Weights of a small mixture-of-experts language model, trained from scratch on English Wikipedia: 310M tokens.
Below are experts of layer 10 (counted from 0) of a mixture-of-experts language model. Rows are named router (the router's row for the expert), down (a neuron's output weights, with its number) and show model dimensions 160-239. Each number is 128 + 24 x the weight over its row's rms, rounded and kept within 0 to 255. Numbers have three digits each.
Before each expert's rows: "comes before" lists some tokens at least twice as common just after its tokens as in all text. This comes from a sample of Wikipedia text that the model never trained on. Tokens count by the router's weight.

# expert 3
comes before: " the", ":", " by", " in", " a", " to"
router:120100155115146130115173102188165116114119146101152139131122079135128120106144132113109106133133118092069120128138106102182157145137134121164122159138137146085093137148126154167112113122126130126173167108144132125135081134088123144114157130
down0:138155127104130098111168115113139119131130104110137147144127086116081112155131115120126130131176106159139131090130180140139155141101126155110144134137093155165076159116158086145101101142102146147138158142121138153095111138125175136118170130
down1:146142148182171121140096110181137136135122112153117120131154144146125124115111158098124158079119122141138130156171128094143137145155117115082130140128097172150133115161104124116116075132099082152169120104108137093121202128142136165143130125
down2:134163116133123097129150112119157108095146141121101120162111114147123140123149126165095141156134122096118158120127136136096122142127115067090132085134083158122154134107141137123116133145131132147143128136179126109070117157161143133153104139
down3:097140131116158118107130093102146124116123115131102093112139170119110102132109105119145156143137146097095120168124151102148100140186129136094164169102144148156120122152149133160154149124190113127127109122125127047125172141123129133117174139
down4:149135139135120162126128142122138136109109141149103113154135128136108114163142122125129167112144142175176144108134151156073097154118128144124078125124131089124097151095133125100134166117157166130137109118143125152127161130134180127194127123
down5:097133097131118125085158167104090096106103131144161128121113125092132157106156151126144123088108142131138169121108157135149131114092112119123125098078143112139130144137182169106111142125105096111141102128131114136167141140112140082159156127
down6:124152163152140138147141105120086151111103128102101149081124119133079105128138133161094130074150120175099046134157124117162106130151101105148091109162136137143140107115075134129121124103101147115126123114102103155126133128132132125149184132
down7:119140129103114147132127143096139105149120128131130171105147139155142097161122134143147113153114088103152114146170150125125106156131122132072144159122136102151129083119098096112158132098139163115116107143132146117171133152114119104175109124
down8:169129091138069143112124111119134122172142074118102143144124103170144112144141128105124125118148143138085126092112105150120137143139154158152109153109115119089117101132113094131113145103098135173154075138141131138147170096163103161122142140
down9:168094109138130123151154091091108129095106153156123115132106116182157084122162160095109116114139113138102165145148123150156137166105150120103145122117125093079118085110133133150108110131121127155099073159125158115127109162138107167125134132
down10:160137148143145123130087116154111126136070146103128125121155143121109156138132126129087135153150182167085142103179101147112147141112112099140148137136103146102094138129119170126141174152132115109149097147174158168126129178105103113124096129
down11:130163114102104090133133122123120149129136174150134140141124129116069117142199147123147100113203114092122153130176137148130149148138099144112117163106128104120175172110123139110120111141127109087153089145178120053129114148151085154155125125
down12:122145121136120164135123139119166101159147132079097113108108103122123110141125158134161118147125125116143133105194150080144154116116103141093079124095098123087119108123135092135123142126144114115167132137146152133126138158124176147105131171
down13:065134138129150134153113106118116147130147171121142105114144153141104148112129111098104147091115129099135116107110128149099119164144128118130142132117144128137171146150095134103120146151141129106147147172142124135098109121144143134091132135
down14:121106139078119152116098110124135118094137130114134113100127128124130102125117160104072119103162142061127142102141104092081099141151134119139107072082153131132141097116138142170113180106132138096124123126145115138150099109197147148078140152
down15:086150123143122148144116103096124125121150136167149117137093107123122142155117161172138162154121074095115109128101139122146128138094118141170116128133105138169107146136124154126137123133130105089162109141110099128182142098123130130139118118
down16:138115161096107124106079097149089104134112152135148141149123162110116122136109150117097132145096145107128115144143123106121164110154157172087127118081171134146164127134125101142138097140134142120161114083145148163162175147121115138143134190
down17:108059156155121132109151113097162132140110120147134123119150150128117156112137102110128127137154116164093091054115109086156146144108124133155166128125125140144107162143155165154115106112081129095123124136126096136136130143052176134123131102
down18:168099114122107122141171146120131181157115121154129138141113101132163160128166147112129122129160107129126115127087156137177116119112084158126109078111127125080112108130133148119133128159132143147118132147073119144139106143151157114120154109

# expert 1
comes before: " ", " f", " re", " p", " c", " st"
router:114126117130128158103170123114127152094128151154133142135088141163149145140153105139154143148112093065115122117106110081104152128140106148164150134157105124164110115143152143145146127168129156089113109136155099123181068149131164154093155114
down0:101129153102180138083142145124170186143138131137162128133139104145133145148125137140102118136125157120148107139109137133090091138092158168145125096137110149101112108120139198095098143114111136138126129133141057171122168160157115063119107097
down1:125119169130122170132175155129158085148170134137108130154194145089143131096156125116109108129127103158096147133105119115143123104170110096189139104086110149126164126135118159171151146056105123101128091097111077143147139153094117098107122106
down2:105083147128116095083154123122129138125176124108107150145112128107150139163165139151137120113126154101120125149106151111136144128140164169077108103148112124108095168157107117074138141105102097103161157125106147174131157175101118141117089164
down3:131094121114103106058119079140130157113140104095118092120161161141124112129109114127191139136127150117104135120136116136149185178118111133136121137123116099157127134115125154078117120124096121121132152118126134112119171122098099154126100123
down4:115121129153057121118176152137116124136166140146128102134152107116123113143114146109115135134128087136152116117156107103119090115123119101132138135101155095179099165112141139104140089076075109140142106111107117144101097155104146161151119124
down5:114113132135124127122108142136121108128146108105114165138092114131100178158136143117127131119127126107122113150129061107143140143124141121126114132144140109149116166099134105139173108149089131113097123144115084132142095130188130124103154123
down6:182140127118135138098151091130130183090181126136149142142116090087109166112138142087124102124091119105177112136150166136122143106141142148088145122111086083110133117143143140124101126144129130110141137089140143156148089139167109148143104133
down7:095116144185107156101112137139108147138144124107135149145070143163093124105123116116106132134123113110172083114122109110075068111143124127161137157143112101095107089107140144094124106116125170148108167156140128148069146117095113157166122133
down8:142169120177119105112132079110145159131098162122097138119138157091169134170081140136150140145115167140122165093133104135116129120125129114156096134086161138080095106102123122134182082102128112152121145104124104104144117102163107112165127152
down9:136159160121129132113145119116192097166147136134114134135115113151161117100106097149149151110105096071137141167098089132132092137105135113144126156145168129136170139136121114160120136131124157124150117119058146141168132169159157147114118111
down10:158090079091130119127127108106147110130112115129135131085113131158138141065085105134133133113146142078144179138133119124161140162120157099166144098099135127108117121142150156165155095164097130123126100159081135109126115132118093110166137118
down11:122122145108159111142102111143120114094121169119110136108154108144130065187171135074147117140137097148177149115109099088132123103100169107099125109107185124115136138126079157141141119154108110141101091107127160125113096106112145149125118134
down12:149125152125104158156122141145127103121090112141110105081112113128137121128148140140127148113143159133107124143121134134119173187124170148149147109119078156156105122105128104177146117139130114112105146084134067100147106130113111111126123152
down13:146111133133122128108140105129125150130131142156115140160108114117128152111120110118091149125136128098124158118104164160140120130099137078137144114119136118101119169154121119093098122111135155112080102120113186156121112140139078150100139146
down14:099104137104121124151123143084095139091100094093118113117123126068125167101131132095105111136110104151132133109146131143121088110099116154117133143137123143125113157144183120155111174123128142182141129163120095121180141112163179132110082131
down15:131117119092157111131077081124106123146113134095088139133118144139129102128153058140121089095156142125098105119144069091172179150101155118165043139187098094122108136124093148168086127090122154153108126136136106130141141122166115141088125161
down16:115144118108141129150111176151117112149101127159104134144120121111122100131090115119172154170138099142111138138128150166143095146127116104109087135113173134086130142147133113126152124086134117139113083120154140096135103135092131147121084127
down17:102120123160166086116107109121089101127102142118095130119134153120097176111156146118149087120102120110096109123141184113093135156129091115110151115156132153096148120119110152152132106130096112119123092174173132163112159151137083124134174166
down18:096104140111160122108137112132157110158143122140117083149102130128133111090152077115089112142135137146169119152110123127117091087140141130135128108104119146104149111133110116159133172090143109163061126135176117146129120132112148163152148097

# expert 2
comes before: "\n", "|", " |", "-", " 1", " 0"
router:138108139089129117091133080140123088112118141129129108151124102141185121129143182154118124215102093145112144134133102125094096137142131178130083144119118088102101142151160163110152135101112120075112104122134144138174088128091135118156137125
down0:093117132136132103164153089104111159162156132133138110108129141116151156121140107089151140115103114122174169128119122119097142110109111083148169168133095135103175103145122122143119115107126126114121095101138120123104108146103127127086138129
down1:103090112201177102151110168135117129069135101098166145107152116109112146103110156123115101131152157166095119129161117130150112149174130151148118164091101133130104092168102155092092164131143118149128123141158117143121121089162142144110184134
down2:123126141132122139127149126133176116148163107116143148177171121143141162129138139107130142116118124157131139129110165138147120113146163104148123171133129117171129088112091117130138126142148120078117114151120114154137120159156152125157100130
down3:158119093109088132108137107109148135121121131118131150123102109150113114118156078140143158102105097128126129132177135157142173115117136128117169104149127145134101156117161174124129133138137087140136188130161132139176135093140159113134131139
down4:134139104157104138177130127124131129108167156121138149112154126101116136147124086124185160149096163100140126134121156104120126105082101155078157132116112110152108101110107114166107136126133140127134140137098140111085093119134141170120146126
down5:142170133117156118126132158132147155125152130117117114130156131154169113149120097092143104141120112155120113139140108146132114141135109168109136160118148100092135118126134166102151124129138161098159149094145156129119191103130108089141093154
down6:127102114061142135171154107112107109174142148113140106119121140124114087125080158135141111142110125115137106118140133129127100120107130116102067115114133104144149126138129143169066084113156146173125088155179119167081148121151147155117116120
down7:104116069138129137129100108107140151148109138125135127137087111140156114117152087128116099116100126103147149119103121157151182167118120111109112146135098061164123092117152119121130123107145116190083149127102130099120140093143100130172102102
down8:088128119115124132149157128148149136126115204121106101123103099122139127108102132166071103141113137171174079093133181087124151149130137143143159065135136141121104115139129126134137090138133094142109133149103109112136152116168097122131081093
down9:132137099133103139122151134127110111162157083101127125132094130118108123135114123180106142107089141162091112106129111095126145123149151138110136136132119131148104151151132196134126097116111121107067180169081138138122135134113098137135110118
down10:118136136141139090186110146129158158147102135096092140143124093139136131133116100144111106116064126132100121129108098120104159118145142132122116148125098082155125157149100096115109135120142105130175094088162171095117086125105144134143138126
down11:128114103124124138142135113102120130090184114176150141112134123060146115112089125145152107082177148145172121111133099139108075132150066114127134098158120077127152152115136109115167115134132152141142097114177110134134158173116139109130116151
down12:154137130105137083107136114150149143093157117134100152132156118110153127134157179091137099132145121119126092130127157150122104150113170125157104098067146119149115139089133172143122143120127118101146095148132062130120080156171142154127113107
down13:117135123133095119089177118132114122121152134094145141174134104086134113131137113141169123110160155118141120138130089119127060150128124120134149149112124116129131135131129145088144125110084135120086142108117114197113160127188159111094070109
down14:112102142150116114148165152118164089099126173102140103152145092123125106115119093132152157129090073127150151137151123079147094142119140126123120121119088158114140089149108142102135141128121134112112131131106150086114147158134151137120149127
down15:157153142129136160107155112156146065167161151086109106152129130091146113143158109139124174144118130142096100106111098119158196104122083176103170119143142188157119114127168161145151062131090170146119112092121152147169165123132098120117129174
down16:111140103133144077122098189142158110129127125109099145059104125116133143106174152141121143104143157113137138096150112119114059152083114103151148137147112150151111111157143092117113142123154107082129108098126161113156124110167084155127137147
down17:157135166172145100133140130138128139135134126073116148143130123153123150125125117153147146110099101116143081093126123117105182104136136141137130120156097149099071123167062107088127178085123171085094127068110130153109132121142110082129112144
down18:121167108127104116132136135115104154074123161136116120124142184137076116123127091088100149132112153159100165119154133165123127163108158093129119159096123126136137097190130132118137098121150076169120125136115096120124128127156181157141122132

# expert 5
comes before: "s", "ed", "ing", "d", "al", "n"
router:118106131112135098099127128115149118151142152082132138134089160103164092135153140130125132163155107106097125100132098115108149113156126125166108103119147109089149123126146187144152128107085167107143101144115124118143102149120156099128130115
down0:096084116112149119182135123143136152152128134125106122096109093119131115151092150149129130116123142165146111123136131185157130125092092137109150139142129137149111178146107134135129155140159139153125148129144127113136126108092130146125122183
down1:097155141154133114130159102147137116126109165125138088106130147101105146121100137134124080127122122132097121137083109087169137139099084143149115137145135153144116138142099120121127139126110136164131128164108180115139116119138145089113116122
down2:125149130116104104123098128128108115102102150076132165113168097142139160072155151131117128140169094133123148125107105146087127165119104148108124110196116157172119145086149137136104050148129102139085113188116140158134137064100140192125122112
down3:166122122113140138102128081143151136080146112132134087138131138155128105115104156138106085116123095132166109153122114136172137123143172086123114113129114127123078137100152142079131101111113160094086139096161145106132110117164079106166117138
down4:124110123117129094162116153085151144112168115158149108145143123160122094101122127137144125087104179101107120164127143162132174145116137136173144140185087148107137136112122150089121182140134110150104107115122131157107156124121134096104131087
down5:145130134109107116109152117099135119131138129123111119124182126153139165118141119102150135114127146136133114160163117136125162127124140115142172083158130126139155161126137096140118075149109075075144065123167121153161090163098092120096128129
down6:141133131069078143092114105111084151071135098148092157109071154158152123165158117117057124122124120134157142125094122179065144134145147139086112102134128151114125114125141120101108104127133110135129140097116147120164099144076128124134175102
down7:107156081135133159145179119142166132146148173127162120144147147132136126145143170080121155111122150090183138137112153140142140153104113089187133143202098143157104115134171124092119140097169142116114165130123104128115144126100164120106100090
down8:147156143108115121136056154108092152120116135133102117164119109170137163127134129107147117110096118131123142137141139174102147116138112131103117116142116125109122144105119140160133104166104124070129124157112139112140175130141098142116156134
down9:106155114097140102140148159139100163160136098133113116133114128110152104093093118121111145171124147116120108134133120115087094158145104144115098158102136101154148140081133126147136080162099118131137119140164111110127184127150099168164116137
down10:155101139125093129142132118105148108147115126115150127160079153177135138126074143120141105060127135100147083143118147153141115100149120083156105069081142153134123154143115127104160070153171103133133149162123096137134123093123106145151130152
down11:142134100128158130091101119108145095157162111097112134127126175152130136157142185129113128126127126120127133139125108132191126130106129095134150085096164147095128127126138159135142137151101097111151140112186183147133154110080161118092085129
down12:073127100151151148134117148101136141146142169100099123128122138108133124137134119139117138102126136117109126122128176118135167134135167102139184106157133095138068118147124138107163124142152102143120131132131071100161120154089145135168120133
down13:153111155129102096140140152111126151126102117114112088109118125133079156104121125144126154137140152102135104147102072145143107114135158155143131148148125095163097147138144161108131083116126103094127101112142098108134094112102141151120138134
down14:123127088138134120156087135143109124140125130074068100172111163148144114097142114142144108141112128151142149123115127126161132174110092147153146127160122147105108145125147124142120098149148114090112134122155132100128146137084142132113127150
down15:122160148161091125096122104121142130128128106122152137167165113162108150062149170148166128115125117144118114105102110111110129071149143138165152150099128148113140120164120159103146102184099110147142150099160143110136122103164107169162100114
down16:146135117101091122170096097138135119132110122114117151095128125134138185126125141125138156135125144156186133129101114093133077157173103102102094113128117089165137132116139138168173125166105158150127130146115170100116133120100143144121129073
down17:165110124122065134134109143130110127081142147149143137148149119141098126131109147110097129091141148148149108120091148138140141126142130088119137083132110119160118139148199118124127161128135094093117147135118101151119127095146157131108131116
down18:106153083093132146174123104135143159117126137106143137181138132137128149125157123108150117139133089115124135146113114117123101114140111115146150139147102089173114137114115156123124104107149110175048149173103096122149079137107138100131118095